Below are experts of layer 5 (counted from 0) of a mixture-of-experts language model. Rows are named router (the router's row for the expert), down (a neuron's output weights, with its number) and show model dimensions 0-255. Each number is 128 + 24 x the weight over its row's rms, rounded and kept within 0 to 255. Numbers have three digits each.
After each expert's rows: a language model's description of what the expert responds to; "comes before" lists some tokens at least twice as common just after its tokens as in all text. This comes from a sample of Wikipedia text that the model never trained on. Tokens count by the router's weight.

# expert 41
router:143107105121096160107122086143147137085143128077131087132122123132139129145105103132107119117157129106121165092158159124171167115138103108127146075118156117166107127136122117109076143107138114123133139123128074164133127106183111113116139109155108141096151127168108107163152123089101118120127128147155165128166134092145088142115081165105113133117100146145163127106115091112068134147103148126159134072135140111137148137131116108141080105145132107159121141131149153155149115155137142121100182134140105111124156149137149123077122088110165131118144130109151131071104164095130162141107143127146164165117145180118080127150138119131144125115147156129128176139154100086122138147129153140093112162107105182123126127139133145135155093145132135128161105109089143173152114115116093
down0:103100106168095175157098104108155105124145169145129119112119119144089077123101130129167158122176120100109109126138125181154136100148115123101116132133144130163117155103091091161120100078109095141120109094150136157092108151131121088085127159116100171081161144107120138155101120144112157116152122135127136158125133147149099172161156156124136150144124121100111122107089108124159109151122151149166132102108184083134164207138101118141143134131143116141132141118176119134113121185144113141105111113152051149135165151141122142125127121122136118131146099117144147077110147134146131125127124143127118124143116122176122155151160138146120155136152150148124110150152106102079108145112107129130126124120165128152124124120151143146143153110153183096141100091137111154095154115102109
down1:126132118110155174132148169118116104105110121140160056103137105155096137131136098128143165128117106088119111112141131142109115102146093133091161139151124156122132147109075124162150064152098112160099136120121135135142127113154150089091108165103102124081121143106120106125072144127105118132125106129148182126115119150129149129132148120165049153127086147156118114137131149155116101075155139131094094164101127098147134141145118108127100122167170115127109140173131098110129146148125155137138129132133098123162132143145105131163133089120133128076119111137130142105090147102118114118101143136148179153096082100137105120110125147130139109154132145124114141124120121122108096176138175145177104113124152138144123145055108080145133101131136158132141142149171166117102135146119110
Common nouns and adverbs in fixed framing phrases after a or the, such as as part of, due to, well known, According to, However.
comes before: " of", " to", " as", ",", " in", " that"

# expert 60
router:116128138101121176101143134137156124105140136116089135147121143116131176159123139116104079129120155128092166112131123163114148095166142175081111113093105107155147137134140135090135148105082127129136155128120113106098090118143132129119168111131181159139114132142155135123106098124111112120158123145169144115118138121145160155151123137137096109194128097157106152131139087109131121155120186079120104139151158113113139135125114150114109114175135128078086152167124141124148129073104150110098143162147098128108091158126108142129073132147138102129113107107116167169146156143101129165099134123124113125099125147104161126122128159136073145142147100133190107145204120107104141156106135147127126143103127124083130125081144111131139122131112170124147113155144164140146164153145103
down0:122086125097142098098120083130141131147080116130137116098151144156085124138129106113147110109118150085133122154151145128110159131128119139135142118077146087097118106182089117119075091102134091125137122096100150135115080119150106135115155162112187179137115103127169167142086123126097157135116096119130171126112093148125168164145125099142121121123144143087138130099132099132140123089158121110129093123113128150111139163128123138104112116096077115149100097142085148120147148172120127144097105118114123157167129163137108121103105141109139105114137108083108140107116128164126079145117140126169149143154105122169157102124125117167095098116184130144135146164135134116124120097144104108135109095118139098084103140132134128156148138170127192120164116158090149137162108107138130
down1:119153146140106105120110151122098122124137113133144169133144133130109103141104158160157146134127104168114109192133102136142140062129133149149155169106157102151103114123144133117141147098114145131126117104144121135102107123110169098164088148130135162125089136076158113144156125137134119144094147128113114086121114098174117078113138099108120116114164138051124120138125127112187077148105121115148155158139110150106118136183141149120135124074119144130144153133111115151124167118128125135110112156151124142146168129111158151125165147138154115145102174117120136159082101171101106130146126127174137200173139100132160112145116100130153136091133133165094130134133124165159119120119170106152145135075146122131130146120133138153128152121084102118163156156119098110119131186124123
Nouns and adjectives of time, age and amount after a or the, e.g. a day, four-year term, million, wife, young.
comes before: " of", "-", " to", " in", " for", " later"

# expert 11
router:089101103126127097130084101138097141110101136136129135136103160154118114117122130098130167124122138103130115102083110140129077183109141127146072121145136140134127106117083131119123143165114119121114157164150105138148090153095141114113107132119108119144120112112111117091100089123183120122117114123110114112117155157119170130077056118086132137119147139174161145135139086130141138116108085142146171125158127152129133138062136124089156094134128132157105126130136138076085115138091164174114178133091126130115137142138115107168136125129115154140115121114145148114178111104139144090125122137155107145135123097114094105078145133148109142161130126127109104145108142100136158162165165091136143141113101159133150147102159055137130111090152095093165132100117103135106135147123135
down1:105158103146120098137123099103072141145140145115144095097154125133143107113173114142173136116107128145133128114120149111144113121128134142125182075123075149159114108176129125086144154120157086146120103153102129136137140102116128100121144131133146135100134120119154117117113145142083126128133127111122108111099149106111148123180084107138128145135103122162133087161146089139116154144151110118137124149069159120099123108083170091144140091164090128151125139120119100130126109080151100114105120123106132211125133079121155099135101154096110143117196144126143099137116133140149105152111140108116090146138133093147099148133107147077168122151116182098134091137149108108137166139115117120138103116153091138128151115161129141145107104129161111109131106174103122117110109125098194
down2:121146135122120140139125135157143095162123097132108132116105095122134138133118068152131134128132133155118165151121173112101138184156127114130090129084118126078161049108137126149146083161134158120128117115109146083135153189129142135145103123084088115130112109116101095117108138091151121167144148123106136119150140149141139153120108109120165113141119151122134133141130162087168134156138115130158094103128122142117111116118107085122150111096103104105142121125114125098095134138099117102122145092128105087135105140171142165064140080140148085125115130133118109165153171135153101121159104112083121098140126114139094157150144126119147123135134124119108085142113141118220105172157164101123131149113144128150133139093138121073154132147107100139146112128137163127160160099123139
Capitalized final words of multiword names of institutions, places, events and people, such as Railway, Stadium, County, Great Britain, Records.
comes before: ",", " (", ".", "\"", " =", "'"

# expert 8
router:116130156166102134169135161144119152141134142132159128128122120144149143134097146146181158153130107105138130149085115098068147116122120101143135154095120092093141149111083135110090121146137082121154132134067161105113149147097110091105117160077126134171115116153071094122110161099142111131138130119129142096136138185156105106159169166145137153093096134119156097117116145116153143087128140109147121117130103137158126114127129135134105084161143174153110131149122162134152177150129105115153118122116093093141140123162132141117105095106147148143084135148107141148118147135145133140157095101152156126104156164109153174157089110158097112148161118104106099117095103157137076121124128136125128123111121110096140101127150132088186119143159131120152125123154082161099135140159135
down0:122128150112127117105170144114078113111119127094124093120158157096116131089156143154169113138143109127114115125087182110089102116147152110133137163125150164135107119152141103108100145110098124072077144123122126132102156109151135129089107105122118114126119137138123145140137131152115170178096131090115128141141091088149137157130138129094133091117114145134116118112104176132149168143125116113176133079074133103124123128130163096159145131141165120138113168105092127135123083106097171137143152115127118170165140121093147141129140167136109139127116107137146126123132091113108170118147119134113072142163148142163099157093090142139126148142146134130169126141134189139123158105143091105100117146127099107146090073122110154102101129097109168151132090120114113117112117059140117
down1:110129120154127186127100103126122098112114133121122127092090134115121130125179105137069126071110136139159142133084149092087127121097133147089118117132112136126181126127127138165151141134125154151109122121179137116164110102128145154143112100108091106098108133122095130106123098111199110154138101100120126119112116114122111130117139112135121090123122107122133131175106110093149130149109141134092120191121140142080150128125129154144141139082148097137156152120112118141118105138138137139108147105115143067121101126104074116140131144124144152140129164115133147128126092121094137084120124165097133089128091131125097128126157185127133159139174138161091111137139116114151126125141098063108116114128149170169132072129161110120073144178132097189121158122133120119113138137158144
Bare spaces and separators after table pipes or semicolons, just before scores, numbers or coordinates, e.g. 6–2, 58–49, LINEAR.
comes before: "1", "2", "3", "4", " |", "0"

# expert 1
router:184131078124124089131094120139102138096119135122148112109141146148105142150112121096148106089162160119156152035142142175189113110120141102178144079133111130128090106132134149080121126114096101141137135137109140132144129123147123137109161129141093091103130139136119095164101086161138148084145133157061141088108155143093108130136068155102140145148122147122145093132120081129118100123123122124121146115130161142113072150091146127169165081099129137156084106122129125100150113120113160142109148146122092116089119140127145086129147129119116151117135159130154090105110111137091132122167134124092124114148143107155146081114139116124099131128130120141104172140105118139118105160130144109135098143164131165145142124118115135104117126137172126098120111143136117114108140158178140
down0:142119133121142114120125117147111090093110152166151134105089131162124113178115105106123143143137092161087137143128113119172147124120099126101136131126152104101118142160081183098140118085106105151109146152122113107143124130175113131111103158132109153110179141109130103112103175094172124110132159160112188122140131171132101110133138126130082112099128101132129122137135111126113122150153077098081152116105138124100075092119118180134108099131180133120127114118137116127100104095121165138149138115121151183124136153161125104138158091121122120151150093140103155124102130169121107094128124118101180130105136117098120156159137128119093130120148119137118134139148088121109152163090182131158164166112121092105104086102145107151127135162121144152144093082135150151154154150154151
down1:125158132057128113105119129123137147134143158103097156127110149180134160135087125117143083134132124132110082118102133140196115082133101108122163092095112131132135093156120129113125184123140117096119120133142150161076120124146128120122121137141140098094148101149163096135119099174127143150120136121088126121118143140110104151117129169089184107162116144149126126108114160079100068148157128111165153112149143092130106131144141168150163111185163170150102139134135144138176137106165138137123145152167108081152133141110139111113097121116138152140127149164149157110094127127094151147126118138077158159098147098135179120091108127139134146133125161128144152096154106134122150106135127110188147175150142125136137123129103141082163146117125126101141137134161126133145140141142135
Main verbs after a subject or auxiliary, mostly past tense like won, made, took, received, also make, giving, resulting.
comes before: " the", " to", " a", " in", " by", " that"

# expert 40
router:114141124110105134125120121136153155155100137148158144101134119144125141139129113166129133148121107117149109178125098088116153145119163087133098129093112110127109096118101140141127106150170146123165170114161117104154060161139132136124100112077155149162142131133136129169151101114121082187151107129137149155159068178141092129111125167100162141123111145104113166117106154106127129104138101122079084109106127116140111127109134136140103113120093142120136135158119125136151181165141082139127155128111134104106161173141107160107147107146088102168110129138121098137062154172131160109135155132113133166128165130085095109122117102134128136154097136110136131161079107103126153134133148084146148123137084133092143148127115133157108158138175112115111155132132173109131158136139110
down0:169109088126099099123145128166158098124110098063071150136138066111130089113153134113138129053113140153125114111132133130093140105072126135133135122102160124143131142152123072118118156165130123146110163100111142138141088158122144107118123146085082156135129138122107143137148145134132174154124127094104158124123155118095143111132156144106134103118095125118121086142141160143112119108109133101142119117107099138142151138101137131107136110109144095112108096103108088156128110113141112130117120131106148088094130077122125138111098086178162117103112146123139130148120079142140110120142168106108137141124114091123138117107136162168108129153112197142137130087125176148140082125108161132108098139142085158133157134120118127149155134125092106153134105182138134074125103177140137
down1:137087135102114101153139134143158063151110130165109136169077110131120134187132126149168131133132126159099123139124154081130098122145124119141114078161143114108107150151141136127123163159146103148111114109156124095157115128147105101137111116154151147111130139100098139149178119120116139140129114148121147148128114128116108081108133127124115146099167165147141131113136107143133106098144110108112125149120160141125148156187157137092107205154113180140130156155101125164133105079153104140111167115112113137128101162139135083143122139138183116116151164118138143127125154135137105152144107144104123107096175150147158126153111147148126123147055116148101116128110085133108126145150122119120146114115100075119105167175077118103137134079117173095115113133126167136109116159120152
Blank or numeric cells in sports results tables, and football prose words like home, his, Celtic, Rangers.
comes before: "1", " ", "2", " |", "3", "0"

# expert 49
router:163119113137117097075087093133137110138155115161128136136140119145094138141128133120150119121108127149104096134126100135127115181126096145161096107141137087137116066137118140104148132161099119119164141076095116140100089062162086156099121118141138102158099090113115127084134142108134127109143148099107119115129153101162099085114109109148128158163132177140157111144111122109101170127165095120151118151125142176146142136100129167126123094149095146126141127117157085142165142126165140145135120083114128114125126140116129086135093171113147124153175146106126129154163149140108148159113148110107102159125133135156118106086162145145153121141142139091072143091139154114121119176133115187118155147091122136123085153134132116118147144117122073121146115126143128095102121163125165
down1:134107152181139097142127116106155082097141105149113102124134143082105135145121104111114164132131116130120112114141135151108147131120143123143132131120130109111111157111154110110144150131112140151150101147116136101157153105142119138119125142100100115120167150131146176138145136086114173129163129141107154076160147125113154133108107102139169145157080094143113149117161135106184109123104093146076145150152130103180091138149134179120145157163095111160148103101089142114104077100193156107106110117142115132142145121173102163135177094156097119129146065136145122126138140117131117167146127146120158095089121133154127148147114167166147155169095110075128129158092125121140171164114107128120124173118148132138152111110148128162123111166129144149153117170138098138128140133110102
down2:134110130150132146141142148120149106094110157136117147095152098113160095133117153114155161188087129108137137118106079133126158098081095124132133145156138119172139112129119124121117131085141111137102129130161108158155138129155133107138136154134143102094108119119141122128110115145165138152144113129092151162123129129115155194152132123126158121119165073088115147146184142091095138133128092108088080150066128096116160128129137116148142136118131089123088151134090105149154125157105134103102137110137144137129178152127150154104157135109143098153071142114119132078100099131154095141148118128128139061152093116131128134161133122155137133160147148153179153127144102133128127174117091138122108142134070131125157107155136150149130125151145169159129130192078110130146134131112113
Opening brackets and quotes before acronyms or dates, plus spaces and first digits of years, as in Council (WPC), War (1775, in 1956.
comes before: "1", "2", "9", "born", "8", "3"

# expert 4
router:172159084122134132162133139139105141115137158158142150092120131141108148156134086079141120170124119104084137088126139154126116114128073152135158144081123139174128104085116140093123163125161120105131095141120122157164163130139136146123147125092117121110157092138165094088081141165131162109151143170079100153126118108139138115167082145089154110099140116103135149117148089105134105113109162084130185129106150102154086117133095132123131099127116158108133109116109155105139137134145139117100181141162111155107119123118119154081105115140084079125094104153134153079109147121110128138143130145128117142128103127130134120152150115146150132146117100101162095076103101130127110118092109088154149124123122131142129101119143151134085136126118141175085106142101087114124144134158108
down8:107138146071152089123105121153095077113109054143145161172110168124086098148102153111120110110124115116128156131164097155190154169101159111113112095091142121098124118188088098089113139132161148129136099123141079112137139139117131118168159130114120144127119129132117109118145128117107136127106171135140124133131104141111144124098164131125163130135138140123132133111135106151125154169108091139138099142166118132120145147141105137136119111122114166162150120135137162181154143110139111154131117136093120094160168169127129140139135099147132120151127105118079152141117128112180106071135153133114122130124107134178058116106145113110099101144099128145120156118141157125132076134153119128121151139160136132145084122096089155119088127145116107112159138059116169116118115128129147
down9:115148083164088142119122128112122066182124126106103164144140124077138169149153127102114138158158159150151156120133113049113130094145135108131122148157147103095136116167121127132088118129143126111109154121116117107116103153111129174126104106132110112138119092157112075128162120089134198126101116131101146134137095101159140099120137134126103143145097165150109114183121118130119136102115189132129126134085147149155142155112150109140135135124116099153108133123147158136117118137122103143139120121089131131107132097123136089083112146110122148092129114097137139088188105148132097119085115126114074096083115139132132135085119113098146081132111101144133139147114133133129164132081129118107145163185144141112123113113143119071090116101123097133142168095130150135138113154138139
Past-tense and participle verbs and endings in narrative, plus particles after them, such as moved, killed, transferred, up, out.
comes before: " to", " in", " by", " the", " with", " on"